Weights of a small mixture-of-experts language model, trained from scratch on English Wikipedia.
Size: 14 layers, 16.3M parameters.
Experts: 8 experts in each of 13 layers, 160 SwiGLU neurons an expert, a sigmoid router.
Training: a variant of Muon for the experts, 7911 steps.
Below are experts of layer 5 (counted from 0) of a mixture-of-experts language model. Rows are named router (the router's row for the expert), gate (a neuron's input weights, with its number), up (a neuron's input weights, with its number), down (a neuron's output weights, with its number) and show model dimensions 0-127. Each number is 200 + 30 x the weight over its row's rms, rounded and kept within 0 to 999.
Before each expert's rows: "comes before" lists some tokens at least twice as common just after its tokens as in all text. This comes from a sample of Wikipedia text that the model never trained on. Tokens count by the router's weight.

# expert 6
comes before: " |", "8", "7", "4", "5", "6"
router,225,162,212,206,203,211,197,217,186,202,200,172,210,237,155,188,265,178,207,171,172,169,252,241,215,254,216,195,197,184,165,204,200,179,177,193,196,164,171,191,114,201,145,284,210,173,237,204,195,224,170,193,207,149,191,232,165,200,206,183,165,188,196,229,187,160,200,206,191,201,197,161,201,190,194,195,212,248,202,199,208,256,206,180,200,235,288,206,179,254,189,174,189,223,213,205,225,221,274,249,214,180,240,181,266,192,172,196,205,196,176,207,168,192,145,150,249,164,190,137,191,178,192,209,232,168,230,185
gate11,191,183,187,190,143,197,178,206,162,218,188,212,162,160,193,209,208,190,231,249,225,234,235,226,122,230,237,202,193,220,200,168,218,205,163,179,210,203,208,237,217,240,194,197,258,193,204,187,236,197,211,214,166,195,205,152,182,165,218,210,177,248,168,176,222,220,186,130,197,221,181,204,182,227,166,240,239,178,219,278,177,282,227,195,200,200,149,158,168,213,167,209,175,188,116,231,217,194,206,192,221,239,229,167,223,194,249,199,227,246,160,196,170,180,231,182,162,211,136,229,225,169,175,190,234,193,196,227
up11,223,192,199,187,190,236,188,217,141,237,205,171,183,232,211,192,235,178,216,218,169,226,201,166,225,175,177,214,260,207,244,238,199,201,208,253,214,203,204,182,176,199,247,202,157,234,214,167,159,191,189,201,212,217,211,239,262,163,246,190,202,211,205,166,157,185,180,213,196,200,199,180,212,243,213,142,197,153,259,198,156,169,165,223,224,174,134,143,200,166,196,154,255,181,193,229,204,208,202,203,214,188,159,164,177,159,150,242,206,232,193,240,200,241,160,227,231,222,238,198,119,206,200,172,252,240,218,167
down11,205,214,193,221,175,181,202,218,225,183,179,139,206,190,209,180,229,252,280,210,198,213,163,186,171,186,231,199,225,186,235,192,163,203,207,230,179,214,217,238,225,256,237,152,200,259,191,226,175,198,192,162,183,241,259,192,188,162,230,227,221,183,194,203,221,162,193,160,183,163,180,189,259,214,193,178,204,177,189,203,256,174,207,133,231,144,254,132,191,252,155,204,200,210,249,221,195,162,238,156,182,157,227,178,203,191,204,200,227,226,176,169,195,227,207,220,177,198,220,163,246,195,180,169,184,172,270,166
gate12,167,195,206,177,182,170,263,239,194,220,226,140,206,214,214,180,269,198,264,217,228,201,253,159,166,173,234,181,163,219,189,222,254,233,158,191,179,165,185,214,174,209,161,181,245,250,238,174,178,121,215,221,214,214,146,197,183,195,230,204,161,167,195,200,166,147,228,206,189,223,222,175,206,188,195,168,153,180,208,243,193,171,226,204,195,231,212,179,202,203,231,220,146,254,181,203,198,226,193,188,171,172,186,191,212,203,244,170,194,263,173,155,179,234,182,229,182,221,200,224,199,131,210,215,234,222,220,251
up12,163,212,131,199,196,204,172,205,227,232,167,202,213,177,177,177,182,220,211,161,219,196,190,113,193,164,179,197,239,171,175,179,206,210,205,177,247,171,241,256,207,170,260,189,224,167,187,186,187,163,165,210,188,171,223,213,194,157,210,159,141,223,218,186,194,152,190,172,197,198,166,203,171,209,185,190,235,171,228,220,259,189,212,204,207,218,204,240,160,256,210,184,211,199,220,170,263,195,256,160,249,229,170,216,229,196,225,233,235,207,176,198,161,246,240,198,204,199,237,162,213,254,240,263,187,201,146,236
down12,156,183,182,215,229,186,239,192,170,249,169,202,240,238,190,180,219,181,219,188,183,146,240,231,272,191,206,203,162,179,279,206,204,186,189,216,150,192,224,177,249,225,251,199,187,180,227,189,207,180,197,229,257,146,178,162,226,213,201,112,174,165,168,191,135,210,209,235,182,202,172,229,188,173,179,236,274,134,245,220,238,233,182,183,167,193,207,196,205,166,185,242,188,164,185,216,186,177,184,158,157,190,180,192,204,137,210,231,214,209,174,222,192,231,219,198,216,223,197,216,212,189,190,219,236,231,213,210
gate13,206,185,200,203,208,174,196,210,230,154,188,177,253,226,169,220,204,192,198,162,191,205,264,239,163,156,190,170,182,199,206,196,228,215,180,196,191,202,205,169,168,205,211,216,166,170,222,201,203,211,154,201,198,189,139,183,192,217,233,193,185,193,173,212,218,214,207,192,220,219,164,142,178,202,189,167,238,196,188,172,172,188,174,256,152,226,239,202,284,162,167,188,259,197,170,179,271,216,227,230,229,163,216,192,190,226,172,196,180,244,227,137,236,181,173,201,241,233,227,251,126,212,225,206,260,261,156,241
up13,274,207,202,218,194,193,192,223,237,196,198,234,206,209,231,177,171,231,160,229,174,182,100,170,234,184,236,249,213,193,197,227,187,202,240,143,157,240,199,232,193,224,183,205,159,244,204,203,209,198,242,230,193,202,135,174,174,178,170,195,158,265,231,218,262,201,230,264,192,173,203,237,204,232,209,206,217,204,157,195,162,220,194,162,154,179,157,219,198,181,182,231,146,193,203,164,214,160,158,215,226,187,228,221,165,195,213,216,194,206,200,179,231,163,174,189,173,169,175,186,250,177,164,219,199,201,256,237
down13,173,239,215,199,190,222,213,205,175,185,262,172,189,210,189,229,244,187,223,156,231,192,236,184,205,262,166,230,181,178,216,231,167,172,167,219,161,238,247,194,174,202,125,155,189,198,160,189,187,167,230,216,202,229,198,134,210,215,206,209,215,141,211,216,220,149,200,214,204,199,219,202,197,219,209,207,167,200,215,226,227,207,175,153,141,138,229,258,222,227,235,166,220,245,207,163,157,191,241,182,151,243,182,180,192,236,209,185,200,195,243,271,225,171,257,214,184,211,218,186,202,188,199,194,162,128,193,227
gate14,198,207,209,186,165,262,213,242,240,186,118,251,157,229,162,186,182,176,164,183,226,224,188,183,162,259,212,178,215,170,205,205,187,201,194,175,182,144,187,203,174,213,214,208,223,177,216,222,205,206,168,174,181,245,225,276,195,158,235,245,191,160,186,178,190,213,178,201,165,158,231,155,262,172,165,223,222,195,222,244,162,195,160,224,198,207,226,240,192,242,226,159,214,230,228,213,204,182,249,200,215,212,175,231,208,181,190,235,193,177,194,182,176,179,165,148,128,187,243,213,177,220,215,178,248,243,198,250
up14,182,196,215,230,187,177,214,237,175,202,208,244,173,194,189,242,194,193,223,166,214,203,199,217,175,211,265,180,201,220,222,169,237,194,214,211,168,141,186,168,238,216,146,125,194,235,223,142,180,172,232,164,182,210,225,200,178,272,183,183,212,210,212,213,221,176,150,196,170,170,204,223,233,192,182,264,225,166,180,162,237,280,176,202,218,190,164,192,203,126,136,270,206,240,209,164,174,133,224,215,193,209,194,176,220,228,187,230,209,164,230,180,213,195,175,233,204,224,231,210,200,226,188,197,215,203,246,161
down14,133,196,151,178,205,194,214,161,194,199,177,212,180,247,246,193,241,220,180,162,220,235,153,203,207,187,235,216,225,146,234,203,209,156,162,164,191,193,228,198,185,193,215,206,210,239,226,145,219,180,160,168,253,256,182,239,233,174,178,221,208,129,226,207,161,218,193,191,209,180,236,193,204,192,219,167,199,252,195,232,257,135,213,226,214,173,212,189,205,255,189,193,176,194,189,209,243,213,203,243,187,191,209,214,224,179,143,257,207,153,216,175,229,192,169,204,139,179,227,189,190,200,195,265,261,204,151,202
gate15,245,188,244,193,185,251,205,205,211,233,186,200,199,240,219,186,201,219,155,225,170,244,181,166,228,195,181,183,166,206,140,169,184,232,205,188,257,198,160,209,184,246,170,272,203,223,184,174,228,213,143,177,216,183,227,222,227,185,200,146,210,251,236,209,202,172,185,173,131,191,162,242,145,201,193,174,192,216,174,169,211,184,217,221,167,216,175,220,187,148,145,247,183,185,184,198,204,198,211,229,210,199,176,143,226,211,212,119,216,238,211,204,199,169,212,178,236,268,223,158,208,205,194,205,256,244,193,244
up15,246,173,190,190,187,177,211,195,181,210,192,228,184,183,168,219,173,207,164,204,220,207,195,232,205,183,207,232,178,209,182,179,188,205,250,206,169,231,203,177,266,228,188,205,147,228,221,237,237,223,150,160,272,145,242,209,252,218,209,189,187,144,229,216,144,179,206,179,196,239,217,182,192,230,197,172,210,243,182,201,195,294,230,219,183,234,179,276,252,184,212,199,199,171,175,160,220,206,180,218,183,233,169,200,181,178,175,151,148,259,224,224,146,189,169,163,234,206,176,140,225,200,177,163,196,205,192,195
down15,213,160,191,194,234,233,218,241,169,212,207,206,223,188,152,273,159,212,205,248,194,223,264,201,199,208,174,227,249,198,183,232,223,121,175,232,209,194,162,204,121,197,224,203,267,191,216,201,191,204,150,165,249,193,201,164,198,175,197,223,202,222,200,207,186,206,198,175,182,195,191,176,208,192,194,239,238,230,184,210,178,210,217,244,211,224,199,234,180,226,152,122,209,179,202,177,131,226,215,193,209,192,229,237,188,192,179,172,159,268,205,238,190,189,169,163,260,205,162,167,218,205,211,196,202,122,176,201

# expert 2
comes before: " the", " a", " he", " his", " which", " be"
router,168,184,179,267,221,204,140,200,224,181,247,214,179,184,160,227,176,170,186,160,191,205,210,226,204,222,203,187,123,271,243,193,218,249,203,233,193,156,155,228,179,220,219,180,161,208,166,199,252,217,201,209,167,187,209,203,211,194,204,248,130,176,197,222,188,185,220,199,168,226,189,216,195,202,150,225,231,227,221,209,205,195,198,231,171,166,246,150,227,166,175,164,207,201,161,240,182,202,168,249,222,253,194,210,247,179,217,205,208,143,184,161,216,206,190,190,192,178,219,182,134,165,180,253,187,262,164,233
gate11,212,225,257,231,175,222,199,159,182,182,226,172,173,221,249,183,169,142,235,196,178,148,235,224,201,219,219,232,128,200,183,155,262,216,198,226,190,146,233,140,247,200,187,222,172,174,153,185,209,205,206,149,189,212,192,216,207,242,221,254,239,194,221,159,141,188,179,183,197,151,181,201,194,216,221,213,236,242,200,189,234,211,234,191,187,158,212,198,238,165,214,137,204,202,149,269,199,204,211,201,159,240,226,210,225,272,195,240,217,183,168,175,202,184,222,171,207,235,205,202,186,184,194,207,222,159,199,169
up11,249,203,237,226,207,171,175,247,282,195,242,202,223,146,154,209,219,200,195,210,250,177,195,208,210,237,190,236,200,207,185,159,216,216,267,227,197,192,194,190,197,174,188,232,241,168,196,184,189,254,141,139,157,184,177,187,210,178,222,232,179,200,209,231,189,209,188,140,221,189,194,193,187,145,194,278,221,173,189,194,225,198,202,157,190,179,180,205,222,169,280,154,225,250,233,203,137,226,217,154,160,150,171,215,200,178,220,234,179,230,157,202,209,200,217,174,203,207,170,174,218,195,222,151,198,219,194,223
down11,223,171,208,218,218,183,218,165,190,208,193,187,228,227,169,223,203,225,211,218,182,193,156,183,216,255,276,204,237,245,202,203,202,234,186,123,178,207,201,207,210,229,251,178,230,221,177,148,228,162,176,179,209,146,174,179,231,156,189,165,198,211,177,219,175,205,256,265,183,162,186,236,204,209,117,208,167,197,184,206,196,135,172,220,169,176,189,181,170,196,181,173,205,180,236,204,177,220,172,182,241,249,202,189,209,207,196,226,196,201,185,224,221,196,215,260,202,241,238,178,128,265,256,154,229,198,212,179
gate12,207,175,170,217,236,225,263,171,205,230,226,205,173,213,136,164,205,158,158,176,193,218,189,240,237,197,191,171,169,172,153,242,165,210,210,195,252,186,209,231,181,245,269,145,189,186,177,190,235,185,201,233,155,198,172,221,198,168,196,225,174,213,174,179,212,164,164,243,236,189,191,232,193,227,194,229,193,188,271,170,192,215,231,192,218,268,172,194,176,152,211,174,230,223,208,227,172,240,198,211,179,259,187,179,245,176,189,224,247,190,161,170,199,187,176,221,172,168,188,159,271,188,195,223,145,223,238,192
up12,236,231,213,218,220,187,222,238,210,247,188,208,176,255,186,251,199,167,165,144,209,172,195,248,178,219,182,167,162,169,207,192,196,215,219,174,185,131,202,184,173,243,159,181,171,244,234,165,240,204,196,202,137,183,227,187,208,204,144,246,183,203,144,219,181,216,211,252,205,176,218,255,223,204,182,198,192,156,215,263,250,207,192,166,255,224,184,216,183,191,291,201,232,237,174,197,161,239,169,190,197,228,248,190,200,191,159,179,183,195,173,223,165,210,206,221,189,201,162,173,152,180,201,223,186,157,209,227
down12,125,207,200,206,171,199,157,192,193,166,193,161,210,115,210,203,243,215,261,242,196,202,194,117,265,203,157,212,245,171,181,188,205,141,195,211,189,196,193,157,209,189,205,250,240,204,172,230,183,211,183,226,250,222,197,191,241,237,208,184,196,220,217,178,214,224,222,158,209,201,164,193,254,202,232,169,204,162,177,246,220,221,240,208,220,143,228,180,201,206,213,233,190,189,228,197,237,205,157,195,227,222,243,173,136,188,227,174,196,180,228,190,184,200,223,191,223,162,230,202,217,232,173,127,177,242,207,165
gate13,196,190,224,153,198,207,250,243,101,189,224,204,227,181,199,203,232,188,206,190,199,174,174,184,204,230,200,197,183,161,206,247,243,203,197,190,232,234,192,166,197,175,243,192,248,204,196,202,209,209,147,201,185,191,232,202,190,200,176,200,181,232,138,176,184,183,234,175,292,204,208,229,200,133,153,186,193,193,201,221,201,223,248,210,227,194,143,230,193,221,186,230,136,164,204,158,203,188,211,205,201,153,270,234,160,195,217,210,238,192,145,200,206,175,231,185,199,203,194,231,255,193,281,179,218,208,155,165
up13,153,225,225,176,216,247,240,221,200,185,169,229,208,156,207,176,223,207,162,221,231,214,193,154,176,142,147,183,215,182,179,178,218,175,243,231,249,223,211,141,252,210,221,219,221,111,208,228,164,204,184,223,258,203,182,217,211,212,250,192,266,178,169,228,212,166,185,204,243,184,190,174,202,212,166,162,202,185,220,205,255,192,208,144,227,260,170,197,240,218,221,169,186,151,189,170,238,197,184,203,185,161,206,216,185,204,206,153,205,193,182,220,187,237,195,219,184,206,179,194,248,234,180,142,213,161,261,169
down13,184,190,211,130,202,222,206,237,173,198,199,154,217,196,179,203,200,211,224,220,221,189,135,170,208,171,212,220,227,147,149,203,216,197,237,228,218,206,222,172,230,194,230,199,171,197,171,191,225,176,155,190,174,289,192,225,223,185,177,204,209,212,193,215,185,201,230,211,240,242,120,184,185,175,184,251,180,193,191,222,224,159,261,179,164,199,183,206,153,182,238,227,166,184,212,216,197,217,260,212,131,140,234,220,157,207,184,264,232,224,195,224,156,234,230,180,235,192,158,202,214,221,202,186,243,227,215,140
gate14,192,147,174,199,185,216,188,192,184,201,205,213,208,201,172,164,158,164,148,161,213,201,186,244,192,175,182,169,225,167,244,219,154,168,213,209,216,222,199,160,131,206,247,198,189,224,176,208,179,200,162,154,196,190,194,167,227,170,223,183,198,245,216,187,193,275,196,254,183,128,176,217,193,241,243,204,281,266,223,195,198,199,155,175,233,215,157,183,192,223,173,243,239,210,208,196,261,132,177,229,230,242,225,212,197,202,199,158,231,166,213,206,152,186,212,250,211,241,231,218,210,195,193,222,222,183,230,195
up14,222,230,205,202,214,191,209,232,162,180,188,195,182,223,205,173,184,233,178,224,176,188,175,226,169,173,202,245,152,189,196,188,211,177,161,191,185,177,248,238,115,224,164,199,208,196,224,178,186,181,175,234,195,142,240,186,175,212,237,145,283,210,276,219,207,182,216,187,188,183,237,258,185,207,169,242,230,232,183,189,230,216,188,192,160,152,216,232,186,199,166,170,166,131,168,202,274,154,199,216,235,188,230,219,212,208,219,170,229,208,186,250,212,220,195,244,221,218,212,194,181,167,228,249,197,143,165,186
down14,215,197,222,182,174,218,279,205,184,211,191,187,208,175,139,151,209,266,195,190,183,176,184,148,139,224,196,184,232,175,164,218,220,254,194,192,227,190,151,233,174,208,189,261,192,232,206,176,209,173,198,185,223,183,161,156,223,182,253,158,163,195,220,228,221,217,205,217,214,148,188,186,218,241,239,161,191,137,178,253,163,154,192,222,214,193,214,175,193,235,183,194,218,233,225,193,210,200,221,212,226,183,243,163,109,182,210,209,205,220,189,202,234,238,243,213,210,225,188,241,195,242,179,240,203,139,230,182
gate15,204,198,202,212,213,197,245,167,218,185,182,199,180,167,154,166,207,181,176,158,279,175,193,214,226,215,183,179,179,188,203,208,165,258,181,244,229,201,162,255,177,225,170,201,183,202,134,210,195,174,199,234,195,230,207,230,195,204,154,186,215,208,189,188,280,186,229,178,254,147,188,204,161,186,198,204,230,216,160,188,171,176,177,138,223,245,153,231,241,194,232,243,172,195,191,202,174,208,225,185,218,251,251,200,189,146,164,203,186,138,256,183,272,209,196,186,180,190,161,243,230,251,208,219,189,213,218,215
up15,193,264,187,208,194,147,194,180,209,206,241,199,217,222,207,147,195,184,230,192,193,182,239,226,249,180,258,206,173,225,209,222,211,197,232,202,201,240,168,254,218,205,185,180,191,175,224,179,192,144,198,209,196,251,171,151,187,207,171,186,191,186,178,228,178,248,213,214,117,246,219,219,231,191,205,187,169,201,160,132,238,166,196,151,215,228,174,191,164,169,232,153,181,190,222,187,228,184,207,158,182,183,222,177,187,270,247,149,230,238,253,206,156,212,208,236,200,141,236,183,214,235,162,182,249,198,208,186
down15,191,206,197,215,228,188,235,215,155,151,220,188,225,228,175,182,255,214,182,152,150,173,187,205,229,259,211,225,205,196,194,199,157,174,205,178,234,233,143,182,186,220,166,161,202,265,163,237,169,209,165,207,181,232,185,180,151,196,178,230,220,183,170,187,237,230,238,244,184,200,166,225,192,200,203,218,191,213,229,185,262,223,166,215,215,210,213,230,171,162,213,187,151,134,194,214,228,227,182,180,156,213,243,202,209,153,252,202,166,157,206,178,254,147,286,218,183,206,188,188,226,190,245,160,250,198,212,194

# expert 5
comes before: "\n", "-", "|", " ", " The", " 0"
router,225,154,251,173,213,206,150,238,185,136,204,190,238,239,270,163,188,214,242,163,217,203,213,214,203,194,202,241,186,208,204,200,202,160,258,220,256,204,190,248,221,167,200,147,178,181,183,200,164,174,181,170,195,192,200,214,165,215,184,235,201,219,201,201,228,232,223,171,180,161,184,213,207,219,199,146,203,184,205,162,208,179,184,162,225,200,134,197,212,187,220,207,201,197,242,161,237,296,195,211,183,250,213,226,177,185,193,136,223,178,140,254,216,211,149,194,189,196,244,222,181,199,170,133,213,211,213,163
gate11,194,225,195,166,158,201,192,186,200,172,229,164,222,152,248,197,241,217,189,160,196,158,260,235,208,233,198,176,216,219,172,230,211,158,214,249,200,180,142,193,234,177,207,208,225,234,210,182,176,230,204,201,263,239,224,159,218,213,197,170,214,173,156,201,187,217,236,190,171,150,133,198,231,202,199,217,218,217,201,170,224,202,238,147,223,214,145,176,168,224,191,162,169,127,233,162,281,194,200,195,244,183,173,262,257,220,195,212,215,233,162,208,191,241,198,189,152,225,233,173,167,186,201,220,170,201,186,218
up11,197,185,206,224,163,238,180,226,192,189,175,156,228,212,236,199,219,209,118,235,208,160,194,201,200,178,209,155,163,213,201,206,196,240,201,229,280,235,153,168,207,182,174,238,165,202,166,174,196,219,154,182,167,211,216,179,204,186,198,226,248,193,188,218,159,157,202,180,198,199,224,223,163,185,229,222,176,204,212,192,201,162,255,221,170,152,240,165,193,223,182,226,174,119,222,215,255,209,188,163,235,264,158,188,260,160,203,184,214,254,201,242,194,227,245,281,179,183,181,200,193,206,219,224,193,174,196,213
down11,208,185,208,198,246,241,211,173,205,199,203,191,244,207,199,167,253,258,141,171,202,203,118,214,180,184,178,240,144,185,176,170,185,170,216,226,223,189,187,211,209,191,168,268,160,227,188,228,192,161,217,183,174,261,259,175,189,207,199,171,211,169,190,218,187,195,153,147,221,187,212,241,192,226,241,186,237,215,170,158,225,257,198,159,236,152,195,231,185,214,200,181,203,236,221,196,233,229,231,162,239,222,175,185,277,182,195,177,177,199,190,203,202,222,267,194,199,195,162,184,150,147,220,166,228,185,201,201
gate12,201,197,226,191,211,158,254,238,196,138,188,204,169,194,140,186,174,229,194,182,164,233,218,173,212,189,244,242,154,216,259,197,204,186,169,207,225,203,213,208,193,158,197,210,197,147,247,210,159,211,244,159,222,178,152,218,231,232,178,202,224,171,184,204,246,246,169,235,202,208,125,187,224,205,135,173,161,188,234,180,233,203,171,233,175,233,232,221,222,259,196,234,197,177,183,167,202,206,145,197,219,207,173,204,150,138,224,217,185,251,189,175,200,227,209,184,220,198,185,266,265,175,193,220,214,199,222,176
up12,227,223,207,187,202,176,183,189,196,120,181,193,181,138,196,241,161,191,247,215,192,245,170,174,209,219,170,201,218,211,145,204,212,235,200,179,205,165,207,167,130,196,200,150,226,165,224,166,189,213,180,204,303,193,162,193,258,208,186,223,223,190,267,145,201,218,213,206,174,225,214,160,244,159,142,194,173,216,209,218,222,191,166,224,247,193,187,207,188,197,211,198,226,205,222,223,224,252,210,202,223,197,157,234,197,217,213,149,197,194,182,160,211,254,212,170,214,215,177,175,208,232,163,184,279,220,196,232
down12,206,131,191,243,204,210,167,214,230,210,189,205,308,210,221,209,198,223,206,192,227,253,195,203,150,205,211,212,226,221,207,228,180,267,209,221,184,220,160,181,262,188,197,187,166,206,128,189,213,179,163,196,185,249,203,187,182,146,173,169,188,239,215,188,215,169,221,183,175,147,169,219,159,237,180,227,237,227,204,182,162,191,199,210,193,211,176,155,194,214,190,164,200,253,202,250,229,217,189,159,187,160,203,195,198,148,216,219,186,175,214,178,249,209,174,205,229,280,193,243,128,198,200,216,197,187,167,233
gate13,235,168,211,189,206,244,242,209,164,198,254,213,168,244,253,185,215,204,201,159,206,253,284,210,189,223,225,196,189,219,200,168,230,183,188,172,227,180,187,180,151,238,213,152,169,195,175,233,194,145,182,197,210,217,175,190,252,223,234,193,219,209,222,223,239,184,200,200,169,178,143,237,195,217,175,225,193,200,218,256,208,145,182,176,179,222,194,236,211,170,226,193,164,226,206,224,144,227,153,243,221,131,209,179,202,197,140,168,204,168,195,227,197,221,146,177,177,205,164,208,211,207,245,218,115,228,216,186
up13,173,229,176,190,203,210,231,201,161,154,200,202,166,241,224,180,198,177,219,204,234,199,249,207,160,218,277,173,221,188,200,206,211,197,219,163,216,223,193,222,184,186,200,213,220,212,235,202,205,186,157,223,213,151,120,207,271,214,242,168,241,175,187,208,253,139,215,197,180,165,232,266,229,194,219,218,167,193,266,207,197,184,211,181,172,252,198,200,198,200,203,184,172,262,210,229,129,204,192,233,169,190,246,172,226,169,131,170,199,230,169,210,117,202,178,156,176,180,186,191,224,212,198,209,231,194,189,190
down13,224,191,172,137,274,250,227,170,259,192,237,159,167,226,191,267,166,234,224,245,200,215,217,278,218,148,215,203,221,196,241,190,207,170,234,190,234,206,164,178,191,221,163,220,203,200,127,150,191,193,220,172,185,234,211,146,211,197,234,161,227,238,206,237,204,180,225,185,226,209,266,233,197,210,243,192,180,185,195,147,229,198,164,221,209,135,166,204,180,176,189,177,183,192,226,205,207,167,222,187,260,186,158,186,180,164,210,231,203,167,204,196,201,180,184,190,185,168,176,174,200,203,237,180,203,172,216,236
gate14,203,231,231,184,183,218,207,195,223,154,191,200,211,204,214,202,215,208,236,232,164,164,211,202,241,169,132,211,211,224,230,213,222,205,172,298,180,209,242,205,194,185,182,147,244,176,180,218,195,202,196,206,185,275,225,192,173,175,160,219,209,182,186,159,186,178,164,222,175,199,171,208,189,166,124,177,156,189,227,243,227,185,157,199,180,187,218,249,189,220,151,208,122,211,180,216,232,233,206,242,157,237,232,221,208,204,203,219,236,133,156,218,220,229,209,197,216,199,217,222,195,166,215,185,218,241,227,118
up14,234,207,170,206,191,188,196,187,224,148,232,235,191,260,151,159,183,197,164,131,214,215,216,177,174,210,253,214,193,221,214,140,171,179,193,225,178,155,179,226,190,266,203,197,164,201,174,171,234,170,238,211,162,159,201,202,213,206,172,159,196,179,205,224,234,200,207,146,225,140,215,212,208,226,210,236,189,199,180,217,198,164,212,241,214,199,202,212,216,186,239,238,231,231,229,143,218,184,196,168,220,206,202,154,178,215,128,190,166,205,251,181,190,215,226,205,146,224,281,199,175,236,201,246,256,211,177,252
down14,186,202,248,225,129,205,227,157,210,199,230,212,134,195,215,157,250,152,177,174,202,225,200,187,153,245,247,195,259,251,225,168,173,203,193,238,184,214,196,168,159,203,183,250,207,199,224,242,212,213,195,221,200,212,205,220,218,161,181,203,214,219,221,242,184,168,201,215,217,183,229,213,219,206,209,199,250,194,151,217,237,190,156,203,154,172,249,182,219,221,225,256,171,171,204,208,193,164,220,175,162,150,167,207,198,155,170,239,199,195,225,174,156,148,242,214,162,108,221,205,225,169,187,211,230,240,197,185
gate15,260,239,199,159,236,210,206,194,205,242,200,194,185,201,196,179,234,126,223,161,185,208,218,278,208,221,193,188,118,181,249,199,212,193,216,238,203,259,225,196,204,170,225,219,247,202,214,138,198,182,154,248,237,144,233,152,233,162,180,174,201,228,203,263,170,251,180,230,175,192,212,186,211,198,147,213,174,165,173,210,144,221,212,186,186,171,238,140,193,202,214,236,192,228,197,239,156,197,199,202,195,164,192,168,214,225,202,186,182,218,189,199,214,191,164,225,179,207,189,122,206,199,237,229,184,207,199,228
up15,204,169,196,229,141,234,226,183,243,258,147,248,175,126,182,162,166,201,153,181,210,165,224,204,235,230,204,201,232,254,226,215,222,212,219,161,176,220,205,179,220,213,204,159,209,193,175,169,212,217,189,201,185,208,168,193,268,221,205,155,209,205,182,221,229,179,208,266,171,259,245,227,176,169,202,183,191,160,213,177,152,191,172,240,204,206,227,190,221,182,217,211,162,209,150,192,164,246,199,233,199,188,167,229,219,186,272,203,166,215,195,217,208,197,183,122,168,238,139,182,209,196,231,227,228,186,231,175
down15,131,221,198,194,205,191,196,189,175,169,174,184,191,174,249,204,210,197,263,168,271,172,179,171,202,246,216,253,191,231,248,115,204,196,205,210,186,246,179,250,153,205,161,178,225,193,184,167,193,183,184,210,206,217,193,221,216,207,254,106,162,225,186,178,245,226,217,163,183,195,229,244,198,201,182,190,222,192,190,184,234,218,198,196,181,199,249,244,226,167,205,173,234,190,244,166,189,247,141,221,221,220,207,204,179,220,206,162,179,206,252,190,201,124,188,198,179,214,199,237,181,194,165,167,186,226,223,237